Experts of a small language model.
Size: width 192, vocabulary 8192, 30M parameters.
Training: a variant of Adam for the experts, 302M tokens.
Below are experts of layer 8 (counted from 0) of a mixture-of-experts language model. Rows are named router (the router's row for the expert), up (a neuron's input weights, with its number), down (a neuron's output weights, with its number) and show model dimensions 0-191. Each number is 128 + 24 x the weight over its row's rms, rounded and kept within 0 to 255. Numbers have three digits each.
Before each expert's rows: a language model's description of what the expert responds to; "comes after" lists some tokens at least twice as common just before its tokens as in all text. This comes from a sample of Wikipedia text that the model never trained on. Tokens count by the router's weight.

# expert 13
It responds to: Column headings in sports and results tables and ordinal words, such as Date, Partner, Third place, 25th, Second.
comes after: " |", "-", "|", " the", " a", ";"
router:052126157143106113179123102117154104104147142118094099145145097102124124107120153138152131126180124137124127147155128108118134149119118117144125098135126146102160092136094143157133175159120127164124127129147092119120154139156194127108076128123152088138105195134123116113141113093104129112147122092139152083086119155128173131105120141102159149139104130142137156155138117117182129106124149126130073142125141131122163099115136132134156185143125108141128108099110109111150119162101112140095118176108146120161094166111088122061151112114139108112159137117147133107136140126115115107
up2:107112142137076127131122173138130148120097142120098141131110108155123098181102138111143119130134116124153164134163115172172117156109069112113141154126156121079101099134159146103145178128088125125102144144108147107123159136119149175103130123126152143165140153109191115120131179129131154138139156130095095090136141099122063097107156165075163162142157142112140132127102129114136139122115123126106094141097152117123114114130145124126116155144124089166150113123150107120094116098114120145110167145116149100108141135103127170170147124149100142165135123102151162171109101143125140166
down2:101153134135139117079135088136103105129122126141105148123156137107105134126114121152120111130135103157150141151133125144188160125117155121112129144144130132140098114145105140133123188154153134132133152126134117160120082115087125131090151153131102118112136091066098088160124139109086112102120169087093177129132161129155137087114112124128174162153133135120143112127123110094138107124142122153128120178137088118107170111190106138130172171137141138112148091115135118135119181138146128146087183151101136144138101079135125157119101106110122103090112116175117127144071110111140126119
up3:135095139150139119132070119160115098143152170111135130119128131141136105139148119149113111139118129088107092144111089135115135096155125175122149156147095147106132098137093137135124091126135148081111107158117176114111123113124114107135151104144098132113133131142123162141108141120149124150151129111147064146131168104110128118127127109120129147127194095149118123134117125137126099133093110137110182140123130155105144115162124186161087114139145126089145143142106110111066162117144117094130115122084082162117114167163109127116170094147170145060130102101152151088115157159120138104
down3:170071139121099128114121114133088102155146104119146147134080137157105160117146126138142130138113125149200141128128162149086160141144161145127123138120132145159082141150101111120138111110118147107119121120131156098093134113071098101132095130166144144123122089139110129063148132101131112145116150078097084141145174147148109136137123120135122162146140123143122129132112143137102092175131108143087118142132147154120121106123109137047136106181126150105080137093118111121098120141157128130140140067116145151121126115106153139133122120120116181135111096137156110122144137191120136142
up4:108163117082122112162132137101146115128173111114107128135124127109101118163120128141096109153165133150115146139117126096144096116106160133091142139120130124123157122089125100147157099155102124105168099103128147137109170142135087159146110145155169125160105117114093177152127129137128122126128153118109170122130112100153156137113126134114125154108157135148172076094063163107088152127169179145152115139134108171133177100143115105110161151144100138104135133088125166108128143107079104138136146113119092101166112128120154140124153095148146148145127146111190127148181133125167131138
down4:083096122089136116141139116139085080115154186134105146148121155094103145129112166137102131124122098172117102127115113126198116119139165138141139124163137109126140134118122096137137146114135183102109101102151140138120106141123133115113158135175133147121114133154128085136134098133127140149143133143132084117171136144144095164148093135135123143176134182145161091089144090161116118178159164145113149124157129116131127118102135080130153165180111127137136119163105147142168141124140145118091112124137109124104102128145122127115125131159205102176102134111165133124103121108102149150
up5:098128147102163121141144116131089164161105114133107111191103088131089107106176120100132128135165123127123115134109092144121108114111161097109158149099128150192113087131182115101129162136110131121111117122106105132158088149125143148155127130132186101142107142093146153170104145101139160100101164145126126129088103135191143139123126124134088121128134133142179151090175113151126102123127124092126120131100178146146112138141061118115136106125098126148154123109135079123100142145129140131118147165112140104105130118153114126152138087147115130117151103122140158115147116139090112087
down5:131103151095133102121155128135128129142089144110087157135129118112144157092138098137127086100116114114121074153129148136121082099123108105145089127171135107147091069125139094187178104130125113099126107144121127120092121150101113115159121129129112155124114099083162142184135159090145136127116091134176118097109122152163110137152136134163181143158103120133105186176125140130082095127159143123104129115112139132161136138122112111116110133102101121164148100152121160096121144166126125116084129094140128105110101117176089096106113125122105162118137135112168117136119149124152125126
up6:162086090119145146077134125111160145111122111130175106133106128145164082159163138110117157100138129125180130127163117130112116110155121115141138141133128171110145118127110138129132155082124104119123105124087147136113138120144122122151165150087139117136139134124112136096098149136131074120150133131115151144132135133137136136131156123110111076130089128137115132113085112075120092127114140122147102132133138125109084086119121104137151106043166113153116118148071112143108152141128101116111159170121143133117213106127137114099169139139143148105077086128122164098151165167140126131
down6:140118152119142170122082101098158156127138104131179135156132219141110135142129078180130086104127169106152123117137122122150106101146117118131124121103145127100125127117147121152164127119143150110147122108078146096116121068131121155124144132066118114110137150174085146134106158146145121145152148121153135151143185152136111127096127130160066097154084105147132111118137154127105133154122165122142133155117121140141127131119098121110120124087139148210132118096104120145101147124150090115145132137106132136156119112136098134128120096137140144099085131102112147151118146129133119082
up7:137125165164107116126132118177127083137147085150178105112150105168098142123119123132082122128168153104150144103113121084106143112131144127127146126143146136150056108131134122134130063140099106123148070125104107162085170125135144135136166134106118130118136165155123103139155133142119129132168098154063105121128113155172155166105129120141108130096121086131092109105170126169125115135158166118137102105118120143139163098172140115147079134115158142124138167141122163135142166158140126111160100122154158179159130140130106084111118110148136137121125132110138138124124113148118116135
down7:141125160161135120110128127165124112092132146121114113122142140147104130122143128143113130125153172123131134117104112115103139110119110126123109113149143117181141074114190177093139114161144112172146135127126173137106158118106188131140122085151117118151141136108121141141151151095106147148121109133171130106094115102101170133142116161153160098137128130125163156119112138119144156161148134069143074122140156141142120141188120130109072077133142123105140149131099155118119141165119140099138091161120098130110154081127147119130120095077119162117141075091117102118109176123114110092
up8:117113113147156126141095104147090135091161103121146107161103085141102085126164116127121147153145139142150136117119116106143131112134094088073164157123131104134134121116111130092148149116141169154135144178128111194129143159096137136137152150134175138150118140096162155112131173143143149089133153130021120148122161127162135125132107135124128106113148119133124141127141100080163133120159099079151116089141135107158135174143166125111132149159114087113115085144126149128106108110110121112126115119104137144120124128174105114112128144116107093125139174096107124139143098138093120141
down8:120071100135147140139088078134106149126135074118127094141134119148060117104112123115136141146103110076163118088150117151137102108135100147102126140129103127160115161095133096121140135109172131147109146130131134141086154144091134119186139134177102097135121126130115112099145154137154167120121122127101139139148158103156128091115139143136132127093164148083120133105093111131133149105158099120149084083123140151104108152181185138097121134159095117139165099110107135161072098123138152127106138115123140182152150138136110101139132145129102114126151131121113130133137170115107160096
up9:131096106112091136154128155139164142102155106170150107171114137093090105084106177128120089135147157120082104120129107131135121080150105184108133108151128117152076135143148129137151127157158158132152108107146121121055182119111153092152129138115133113131180131121120108113145128118177105106166099152113102107144162130129104167172175136130102126104116122128122133123138126124119105112089080120120114141115097093111125131120083140139126139123120119117086129122112135117126108116083088128102197158132147167141133156110116146096143156150126166118116139131108103144122145148109117148
down9:112130093144126130166117069170124094127157117135125135114113095131135104155153117128139109077149082110110141104151081136162115087102151104124141109129129095106120153142103131116154109116148162091151145131116153119091122113117107105150114193133089099152155126112142093123171134137136119134175122141108104130100138099153133136155135122102119116140065149164147109114154094143110132124129122150186128113151142123144090155142098139161156156089134139146136147129135122140137170146119121167159111089124139156139145122106115096143125182095095106133113139144098139085111076119086150087
up10:069089160082141136124122137141127099102116130133091127164146150108127136122109166122134069148127138116092113143143116110102110113103147126128129133110126108119139117142090178151120155074145140068157143132149169153097081120135150097098101147145110142134140105161126161114122148163137136119135161097137148144112111106135126138142186144127070109130169129118139142126075075112152168111149135130141174116121159113119115134140136110134087101135143081133142155140123129120118115132105088155103148154120135161157169160097118098175093087144152122126128172148138103140132097110156122132
down10:134143142153134141101127146120126119147172112149108092139114133151115166149170168142095152130078177103133132119068140145107102083144115134115087147133169143112100147126131146120141100176130133085090099088129145162120140083157083155137140137154118131147166146173108117119146118133078121147124118173133130138104175127147126132125133118145133117156129117131113148141094048133160137159149112130150120124129135149169145146087120120138125130130122107125120109144142146135115127165168103107172133108087124112113126118112121118191122150136141078120091171144138117147086099123162161126
up11:108097173135113130162156106117118137127136099093138146165085123134153126121122137145109149086151158162162108189131133147087110157104143111077126117153128121178099128084141130126128134098102200104128088102079121148112122146142104138137125088111121139173111126109121182147138175124149146097104081112146159157126089086122126124138108115133084153092136112117143097153118090062116118105127097098144147097111144169111145155111125144146105107112135139152128122119109119164133116137143100130151115114100152174138132161139139110097140141133134154142177100128128140156126117122125116127
down11:149126110170130155135129081093138167139082095116085158139139108156170166145121125140095108119116130133113113091088053127138114093130098149119145111114129111117138150157101127088126167133160113140107121107110151100123095130135064147113141120129142141156107098137103109106167110153107124087139129183135145162100126170135129164135131147109154141116103121138139159122166143142123178125133135105110078115117123118095136109092131131140107101149134110156134147161136106172160135092132145102140113098166148149134162182104107108133114118125131125137163140116117141153130166071130149163
up12:112131127119119119130117130147141141135136135148154121152108138074128108100129154118125117098127128151112088146171095137086142129115173124097112116135156136132126125129150146067141166115157115065072095105121107139148108140125164108150151116087148088156169171078119117081127152165148121172166145119088150124110123093125098117145109124112124172129100145139126130115136074137172148114114159088119106137123113103201111090164114134168122119112127137135115117111129123138123138101122113136125133100080180141156128159148115116093125116173136133161120134101112118116127142183143143144
down12:099120108117161098185131157142154129132107139119106133133103139175161108169161118133112103166125139135099149083116096105142131145108182115125105162145121122127102127097095119143155064126135133079119137106061111102111091126070096136132070143098145130162133084100118105116123141101096133139145094117121150110138144141135098116144079125142140165156140143148155136119083093135140125117165151091138118124139132165139095081097102112146132094133113121146134143128153107098124111136145130128124140127126135133146144118155140151107102101147142081138083081082148108113109159146135112135

# expert 10
It responds to: First letter or consonant cluster beginning a split word, often lowercase verbs or names: k-iss, st-olen, rel-aunched, D-harmarashita.
comes after: " (", " \"", "\n\n", "-", " a", " and"
router:117167109143124094164118171154106155106142167115104140126168108103109124144116128097138124141154142142105104168137110076097153064117132130109204113105128191086097123133170129105112122099177135122110102128110158120117097167122123138132121112104133116139150134110141139167109098105133110135141168110126138157109123096130151117116115158068141107121147121093143130101157149136139107129143146099119172080140115131148107132161145103156112127118163158091104137154137152168154138103127138094136156203124148109152124118135130097141144095166130121110111158131135132101140121109119133159
up2:115164129132102124137127090113089171164136188128142133157109140159124117112156172125124148141137162127108115143120142132151101134111125150165148149187111104141156137075106170154144122093144135157160115144143093123152131145129123129130142116142132096112144138099132133158104098144172127099136180121153136084071152143132142123109145136106091143139114121137185167140158150103118124129178104085163119112075118164124089161082126125122109139148122133139140110129119130105111115091165116118153102123106175163128156117155115128147202098135091122140138138115119127135128093131118153109
down2:129120141151104119146124153130119150163136141127142119110147185103101101168159161103168146158099159165122152106158089135135128103115104126150137156172112099185116120130119113152137142155155070091163141123133131100134143144137132128147172096146159130115115117135112088158106098148103095167131131075126159121123143111127050124131138109096105168137065127119126166128159119097130150118126128130092158133106135140136119126138116126099151148120136122178127123119121133080122103141183163088129147168087123109127153151150125121100145139134126130132153111117132139086126117139190154133
up3:138105187093107098141124158131095106133138144115151129145156159142111139085149158108121092128127112123133111111119104122146106142126132158077116122119158161122100083171130123132136140084114147108113122168132176126095161137151155120123119132121132138090117121073107144112078185132170109120131135169103067082150177106166106112158104157105170146105114134150122070092088121123131126136079145108123143132125146098138102088122097120155117136156098118135133107080131131089129145103131130161116145148170143121145103126115140175150123109156127131143134125129124146173119118137116126145
down3:118144132092116104133138135146097126090139149117127121121144119114116152120112125138131131155097110192076150154114103114125135125142129145130127118113117128112152093134138138065130171118113140143127105138121113096144119116112102135138130085136109148096115106139124121160126149110099136183130139104134153138162135108121152119122105148116119152144137146066149179150137093105124106165128130138147084084128135162092094113123105141100127114165135162128159143145129132132110189148145132145143152140136158077146108096128121120134162113053113130103154125084092056182141179143112077118
up4:127089153114091113117122161137111120161106140106158136152144171138120158111102153127145122118117121118103087129135120161164177119124101157123115144162157167110081127094106114121123160124135147140129130171125089133154091125108104108122100169116100134125115155083153123101120115111170132120129122106081176148101108100172146134121142115130065108123109076102165142125140114133132130132131135094153129121128160078155126129128118144128159135102108135101109148152111098139159138162106119151134179146169186123084086129149146106138166141106094161154110103136103121137129106168153127173
down4:102115179169070150123126059168158121143091120115186112140136154163139110126098143085150128160079094116138113141115120140114126149131154113146132174104095087098106108119148119150107148124166114141103123132091082088137107110105162111143131129157162104112078134141121085109125110122121124152168132099142101097124143072124132189135076172141150124131133135161118120126147096132132120130134150133106146101135119132108121143101139181120142113122092122142125075105135129133129140129127120119139133161113115153123104129145113144130117090154102146129137175098092102138132124086104111128
up5:153114138124100108115118151109135120082127124183125154118142102120127150105104147162101137126140137099150121144090128158142172137152105124178101133152146132100152133092132134094126172144194108131158097146162144160155116140136141111094117128115139134187119136102122170102135063095114129104144119124130113120125082152180078107092157184120096119137116145090097124157153142106121148120163119101130120151094094125153161115123146097118121162120106063148151102116112133142127120098099109156133087140131159173140137127146092126149142118097120145153108101113128100149120139119136137145
down5:170108149136132128126140142143138093092106119141137125127159108153130124095073136154131113119112120157083162127124148156151148096180114145151090182116105132115090118137103165081134160126165142144136105159114133147100170142105174172155119122162129131094111154140160167125118110097162139170088146143122095086117117117143106113117169128135121131143146140113125157143137094113149158180127123096132123125141096113132132147109105151146133153130125100122097089150117090138111143148079075101097123180113120160135134122158120128101128126092180163115116138097139096157127110105094130134
up6:155154100103147110130106166165085118106125163116124106146147131152125132142169100131115115121139091144171141149141144112091129163085126086145127105146116110100167108096158111149163185109142129130115105135117129117134118097117092149146104164131068103136154140131133129078100091135122099134126129114082120134125144153120093112143132149148124182156125117156154160110083114114156095088130156154144139139155126100103104110144158119114088116094066090149132128121119145130133084111171139123149144153165123116126121151073127133112164127092120162139154117159138118165110099123122121093
down6:120107085109134152131173146132087113111166143129180159118135120140119111099157137130148113139116102106150136108132144079111105162158105179133158164126156104125146112137068132092130133155105141138158141123097142094159131099148135175141096158131139118156082131105134110153100165131136127108175140136098115150155157098103139170127144151101106166132091144096121139156104113118143121166087117108110085128153105105146142116146122141154128094105124133105123109172125161084144170102107117090077134110117120148130120135124133102137161127072147141116115121150091131095129136098090115162
up7:147146115114102130135096132113113112108149089158097129119137118112112133086120189116147075134147156110079149108135084141115129122090118154215112092134127125125089106109139153165120166100151140118111094163164166139105142099131092113134104117101156131147114143101142122133161161125145124107120124159086151144124130157111135166127092126111070142076120156127131111140146149137131131118135106079122147160162108155125093112088075136149102098100150120116144147165125142126109139115103106120143096130147111093099167131161135134126099147126135148129082155153133110115153118171117141132
down7:157121121092135152179093107116137077116161147156122157172166127138112151115132166126092113133100161102132151098095133110165119121136155131145109122142089158168135160121113154134168111113181166115128156106116149125151149138149097119136138099053161165121138138150084135110154145139168169094068122128096123160127166120146129162094119115068119124111147146107104099158128156133161101147123113120153080160125120105145123128131160139128151120137146120118097142142174129130110087135128119153144150115128110148129156114174120093107120125123138085148103128143096137139145152125108109144
up8:142119154153082102147112185108123132087157187085096110121144123100127142137150117183164091133132107133147145131149120092121101140150110153149093118109171050140126168141137164099079148126144140149125112098139137172161144154141117097132139140138131092148135110136124102156149108113161111124112069124109127137109138085128077146108120144104170137154126101110112091101138111149091101144110092129115166096137155122183114136121144120148092131095118099153116141105128109117109116102128144116151126137123109121106189143130107109132152151130119159124115122113141085111101128131114110142
down8:128141115133183157158146124122106145135123147132111140113150128108107176127147117157120135104105128120130141115133083129148154141099104135154138119123133108157131170109082138094116133131171118105184174126081135147117146132073125122136137099116164100134165148136100118172130116082139140158144105144116109136122130128133103111147150153145218117135148101131124141153121098154125106158146094127129138140163137116120132128128138138092075095126140132172110137099148158112125114160147130144109120151082149132092126140118094097130190144121098118181127125133145117138105154060155073105
up9:177153120135098136137140105109130089117143084124090139142145117115143127106121091082136128075140096133143104175072092136137144129131128152073124139162131153077132144115135108132150093151142126122141100133117148106124126120168178147122102119127129145101123133094155145129135130102137094147150096129102120118149035131132153116176081162124143078166165117118111100089123111084140124134103100113135144131118109129174127145171138120097136156136127132166122122117128142072117132114119095182116127134151106172130155147152140137131109133151096118118163105115120160141141103112133120147
down9:095145080138143126122114164164156112110141107160093177117103167157119096118118126105095128150120105152138163134135134123147130100110165136169117111123176137128159093084124122078133154116116120112149102084177069111090128112125138132123105128130137153122109098132122094149149192103168112131105130103125132114144113114124131101119153131125122129146153095166097210122191136150113118121082103094109136126134144117085134150148104177157136130137134106129115161093137107156125149139124149113129148131181110108124096101144131136152133122125125094112132136137083112156134125150144157153
up10:134150149147129156136146144075113132106109160153107095165129085115134093102073124135116111103131168152107114143134175091099125179123099159180134113071138115091112114151154158119118134138134132147127134082146130166112156097116092143151086147111153126144127090125110107139128091127089106149143116110121147159132145134127133116122118135133161119151145112124129120119176105157152155135148158123120117149149159142161149152142071121150117113150143173151097108159136094103131154108112146105159137082152141167091147150126123143127181096141089120112105138157092073107131106111117128121
down10:134108100093150106096177135093106067125123078088077111111136168137140126118099116141106171155106127107118159113147137094100120157151114137123110115130124112092092161079160121144154155157120127128134116130090162147099126136149134113153101144070119164112102088128144143118140125122155136129129133101118158120082141124127123105130094117124120114119134091144149143114125142161144168114098120127097123166122130135126166084101138141139107074128131136173151145159178104102160135164125131115166128137177134125109088106080155101137136139110132163095088136115096139080122111118135133144
up11:115128146127127127126123137142124169134126099185134117153074099164140097099122114124101132114131173107115141128170133148124124099139106120083121131169116127124124118128136064102178155081113142140145116110120131161170120139134116118134115145149113124188060113134141134111129110144165141111133089100123168120114131096136113128111127144126075124104132115095157148146097146129167134135094109124094143128139136114169135121116119138129109152133145121059151128141110129105159142149119135069143109086151124110124163118075136089093179142123083121096135149115128180096099137141103158109
down11:171109136139148131125127108145080113097103141108084133149120092125117169136146107152133126127096133123123077130136116101114113120122107134142159134135121127091137127146136121116120083101155124156182113113136098164081075158079116098122152089132158166113092162158145145119166147168093155146095125117123120165156151087134119163097175122146124150135103121114158131133132155134128116097139126143124120145123144127101118086081156146104127109171125090108112104113155132142125135167148094113106117086075147122153093106138104128127090104140144130137075080144128123102105105143078118131
up12:137147120148121109120150162146114120109170167154146079096081118132140133120095116119107101154136119156086132138112097128124111110146083135086155130100120123152150073125086152114143143141155152101181119147125139139160120082125091134104125157123115140133068137109088122151122178149141124129124117117154198145105125154121103131143149139141155135121146136134138137105113135125087108111128087092109154143131113180151160046147160111148109134140110149152124127141141091118153125132176135099146140146123111111116158157110094129103148096130142128127110186094102151128129127147142176117
down12:137145121133129075099137137119153134123160108125144111116147143128104139116138125134134124130148181130146124108115125161123159138175124114113110122118112139134137136138140154096108129142144149101160146130121126101113087092156129077135167114137137138155183162105143073118111178100155183152107151106096121126151086197121161103152110125134181129129152131107137144144128121123122117097163125118134136121122176154163119085112189091128113116132128125133139130159105150104152134142182089069089097150104105063130137113125125118087142125137138146138113149114153146170150143100160153132

# expert 4
It responds to: First pieces of personal first names after labels or commas (Chris, Dan, Isaac, Baz) and quantifiers like many, both, most, other.
comes after: " |", " by", ",", " and", ":", " with"
router:127130099132115140145131120107119150089137127119070131099138105112123118107130162110178070076148139170116141112128087127150150098135118137142139076124157104154113115145095131153106142119100169083124069155123164157111110119165121144123137113118146123147085143080184129145110133119167121139137132169114143141103150144137144166139125128091124127076160169125114113112148119118169133110117110092098135150118130140118134103105072145122102125109148098119124138157100135121121153091099093142133113150116115107123151141130105135116106126172104119134086195154123142105169122175128157154
up2:139098124156180135124135164125139077092106158128091126155103115115140105141102118124152177143148163113158103132154170103110082112128104107139148138157111133107114136097149150150150134146122148135148110102077140134126134087143124135149134143119132141152091151111174112177097155105122137108151105100106136094101138110120137142174067122123128124128141140119126172134166122153154119092131080119144178118156109135170119119137168132132150131128140138166124087174127146138167135096139129136101164160109122127175130092129087104107112137145174118143116145144124157116066138147165129148
down2:146162137134097142152088096199149135128123089101127096167119149156127112121109145120131109160101082109135144131097124109154103129140129112161168130086120140155101132138129166177125163149133157110113136159157138150163116150131108122139119135094106172160117153163163070105112112138122157156117107099115154138103145135104101100124101147115068150100124126140102156175122107115130140139086163177138118134127132125137086145127121122088165119150133106115138115179156116106139141125134160167127100145125139113081130120148124096126131153160116096101118126137173095170108112131124091140
up3:144090169127158138153135119131153124123147077182148125150113164115104129107150158154177145129141170129090139130173108104133152122107082143127142084144131160126103140139126105097158138113157166120136095131146133131145125126115088072117124087120137136180152161131138123113171137132113135105126118089083084164122116123114127148124119119118129134097143143174113149066131099151124147104129090111077161118139147123134101090152121132141089127081124173143118141141114145179114139122186130134115172168115148116152140153139101138135115108151122163126104154129132129127137125173152145094
down3:123102094129158133142123106118103123134075160149118122140129089115116112144110157155077122151111122147143137139129171153154103127134140134144080104148110110144121168133150122127127082093110110140145137106080160111120120130133131118163099137096148157123109211114138124151186109093144136169085103149137104122144181125123143113094084128092160136132102094140102139118144098106124140130126144136158108140168131107161114151154149159133143144200186152120118095136123140096114101112102107130081135128099129104130146153131160115110131158139124108116162148091134102146130122094106104155
up4:144156137136179119126096139102114112101142148139088083099148142108155163168121163112125141132165147096125138122128104113130162153116116149141156105147126134097144143093118199138156131127108119179135105136134164118176150082134092105116172078094152130193117119145135136153127101097118120143134111129110154120139109130145118138184138152130109135081140110098100144120135143128147114132124091111090138119137120139173119128153192126159122134152139125144121141148116123117154137108116130134119124130126152099082129123171175119160152127138082184124117139145119149158092153119091169162
down4:131131154119157100115096150116164101131170140170165116144142158099136150134152146113100099133096133091136154168140145132150121123125101136121167126160111170103144143146135097096166130157189148127129137117137142096136116108109102139126121096111186165109125118124120114154105148155166170127079178106130142132123113161108122071137089115140120106107131135099118160151153130151104122156141104069129075155125132096126132109143172125149084089168135130115099116152111105156106160106127120119171115162116160129101139116073133127140121106161142163110138122112166121134128163101123144127
up5:161131151157130167135117147148128137117107132126140149137121097130094099155123170141143097158139117108141125135124086145167131090063146127104092146125139123099137134123110141106142129130108200137109101140096180105128131115156113137143127133155176108121170124091153183132099155087124126098144097118156127108110136080130123144126090128143173122157130134108088115129131146132133131113094107113097127122095109117097131143137117122114142130124130132138076133136143150117145183112100128129194157173124141125104096132063114132099164098177144162115143146096104121153114103150149163161
down5:145145128136130112104144123155120128157158141107111124106171142153131115048113152128143126124125108082157113110121136149116098119146129130114125116160111108040108168110110103157132119113144111099112134087120119145138113119118118153153175136082206130104118171133143129123121082146113124148094178082128168119082114136118140112154122146130126128124110149131159130119148160154130108114087070146168153139109152128127150095098106102153143134150148119082106135117138157101139141135130118122152150166123133087136124126079137121070105114151114128097126084146144134127129134106134162100
up6:117115122167116103114174112091152151135162117132195085149139157140146101130073135147171096112142124159118104125134168133109145175134126150119096121107134132140140143159089078160122136108166164132102136100178129149133103116132121126116158154145125127119118137124108170106155123153130123124135170111144128142153125128126178131101123143156152134097139129134159167124118144085131109101143099127136139121123118093141113111114132103108141134125095178176170098141143122130119098150109091157146109125138116123114086159160156159080144108178141152129112144134175123091151124087191119140
down6:171129154076093109104110107090124108111088106158169120162177152128129175082159112132132102153108094135108114111160131084153179142124135158104122139112130129115098120160102127141155144156110160146139164129106125136139160131166087147111181175128134140112160143155140127113126141116136149110105120120092119122124164159131131113117121081121176130111152132158129137145145102148126089137105079093077115145108116123051132146097148154108111120168129130116111118136116106137124152127131150139139133159148087148129112138165112110119122123131134163171128127172108133168112106092121120156
up7:145124097151163142095134165169093131159135158149133146142119168124106118135087146137135099152134143087130116113144114127110122154095166166129104088158133134119136092124105144162119090146186205116129115142133129128117111105126165139102099143132128130086094128119129147137104111151113102154139150089124123069127124145144145139097102140153128183146119120110097138116088089124130128062154124121160151130138136127094082151146148115131190120162152080178120139138107125131118145135122099094154101131133122092141148144133153140125126122138113153120108124122166094112147127141098070107
down7:173100118139166108127127157143082109174093139095115098160087163162111151129067146121100112131097150107122101154125058131151099125077114131127080090111102090152106138092116129134125142125141170148140147113140129150131113133125135126162138106125125156116138138176120151098100166135086149123147123142102166099134133135166137127142127180160136133139123112081114107151101127144105133103123156093147118097098112142072136119148153115153174100141142138133131114136145138164099164144157126129090121109116151107110129142129120086183102137139124149113119128127143101112151097102121111162
up8:129127126140129119123138109115119128124132130187102152119090120135129135162149164112105109157137123145107099147094124114161176104089146121124193159131148143126095080114146171178131115118156141106136125130149141103101136159125140138114134110125091126155171090138089155136106132171159126085140127120128137169115099113147173106172162136143115166093169156116127134100141124136138116136148159125072155113115091187159134115124138100136137127137134141100114112117133122170103096104173138121142141125127092112171080113128131099137136121115115159091129108163156080126131061139128130140
down8:138087139082066135133115121116127127124121150115074126147093154122128127148147116124057079127126148088161114145091130152108121143126169140140127131139140096125141103146112174125157090119163154158093157110102131089135101144147131125099123148161106138144116106131109112119094121131167129109119136169104157132151154155091117155125116172139148147156117164118110109145110130165134159100146124148178139120148135144138088151151143120083155061134126120095162096109124153126131127139150110148114131128108089144145112130153162129123117095114084107130100130179118131172161086157144101144
up9:086171155097118127105115174124155130158115128134114092134148208127125098136125097143117148152151115097147145131118110150165092188143122116154123100083140124095133127130148143144145133110129095144116128143156124113098145097174096122152122131129120126139105111165146121136091111091135124145144118141166135102088115141127097119113144165077109190135119093108188120140117140154165149108116131133123113146170127103160140100109123113158107138139119109163148160105136122104139154142137128111187120118157128136111166099109190174145160154095131170111146133118133123113087135127131156119
down9:099122142138165142157109115131158111122073132155128108123150166150159078165136078104082150138124146103163168119090127133132145165116114128125135151144149124130166118106141173127139121114094148141133173118091117087135147120087078094114104174114094112117160102178150105117090137097150105138165138114121087151160125113107128124119158118099125164108112129159156100126122193160130128144090138143123133126125126147132115135100128162165113111106126136131123172150161134102116159142163130144092156119130129149129156107160136121136155106080108135129183125131083100126126153105113140105
up10:134118108137156113122174156127135109096157112131101117136126137138136096141145089140119111122133119108122124122098131143137132127110089147114122146149156174123147098128131172122089166131124195135109131119116123088109180154122142133111095103130153122120112114139144121131097088100128101083120116156117073085132141102099105105105159199148141194139090110128105099149095121112115126095104179148059151138092146122112142152102131119149122114123104131120113126108085116101105140101122153141160169094136131125126081124136127124124165101148133167105125137172178168113127125105150141120
down10:138120147073146111094148158101189107145114114131105100123176168098132111157138124123096160134121135131167159119136123143112076144140129163127141109126113140097112134146154093144160150120159136135121111090162123068121150109070118117124159095135110066119155120104110112153112126112112114119083120118101106154166157122111099145163151110160147109151095130136124159141139145132096097095142114148161116125116165119136115144111139168106126142127197103160125122116089103114119092128114117140139175119115103171116116139107123115166112187143121135111123150144162132084119165120118134127
up11:151160130122156108144120152164111122120139144108106098120165154085106100142117141122108112149142126124111102136117116136117131134115094090138103133121163114097091088169137103108173154110108126107161117086137132134122136133097144116157125138136144112149118204107142155088136138126163151126126123133103123096088145125175152117121109161142099125113138138130096148171103161145178161124171150137132140081139102117131094108178113121080160131115125143106081140137146113172091089074118121081151143123085143096149145096157102106162120116151122134113135120130119117136109111153103070124
down11:170157143159122169165131101169114132118149153120132098128115137110119125126146141112160110166122123088136156147098112131141129110122115111099138132127149149148141169145146114107158121097146133106119167100135148117135122162133119131110109093166102121117122133109121087160156198169166117120087129079141123159148143114146129131122141113132151116161180147116171145121088133130101120117168187184175137107140104142120069130133108116083139120102143109166063119129157151168124084095131111107117162129127139112138136098149117126095094117132104118144092137122114117114153136160133090098
up12:148124129133098153146113110116125159135108131144065094112157143082127110123110134115135089131136146092080145130121105160128164125089083129118156093096128125133109101125139123140132149048138121106110127152153087108190135173113123101148080140128108119137089136129131134118089168080155104165134134090141123129084125112174126138124095112130097151140130137137121103168136123132108113127121145115108122106128151100131107157131146117141097133158135163150125153131122147121066147056183105147139137118127119133163094126131120108159132121103121101088101151123116146154130109151179125134
down12:123097121095150145138143083125155165108129157134093152129146136147092101141143104181056091172119122137103159136091133129107145113150103150125117150146117150123124142112107097129124150131144157129134148159139121154139134139166095127152123162102144166131095141114166093120134129138066125175114081113123130115131118127141133105108096132107141115120125146167121123110165092143089130063128147131107117128131109116164176138126168104125154089135114132127154108148107135091113152115153183143127160162129155128127146143065113136157123067118090150146122123103132108157130156143139089103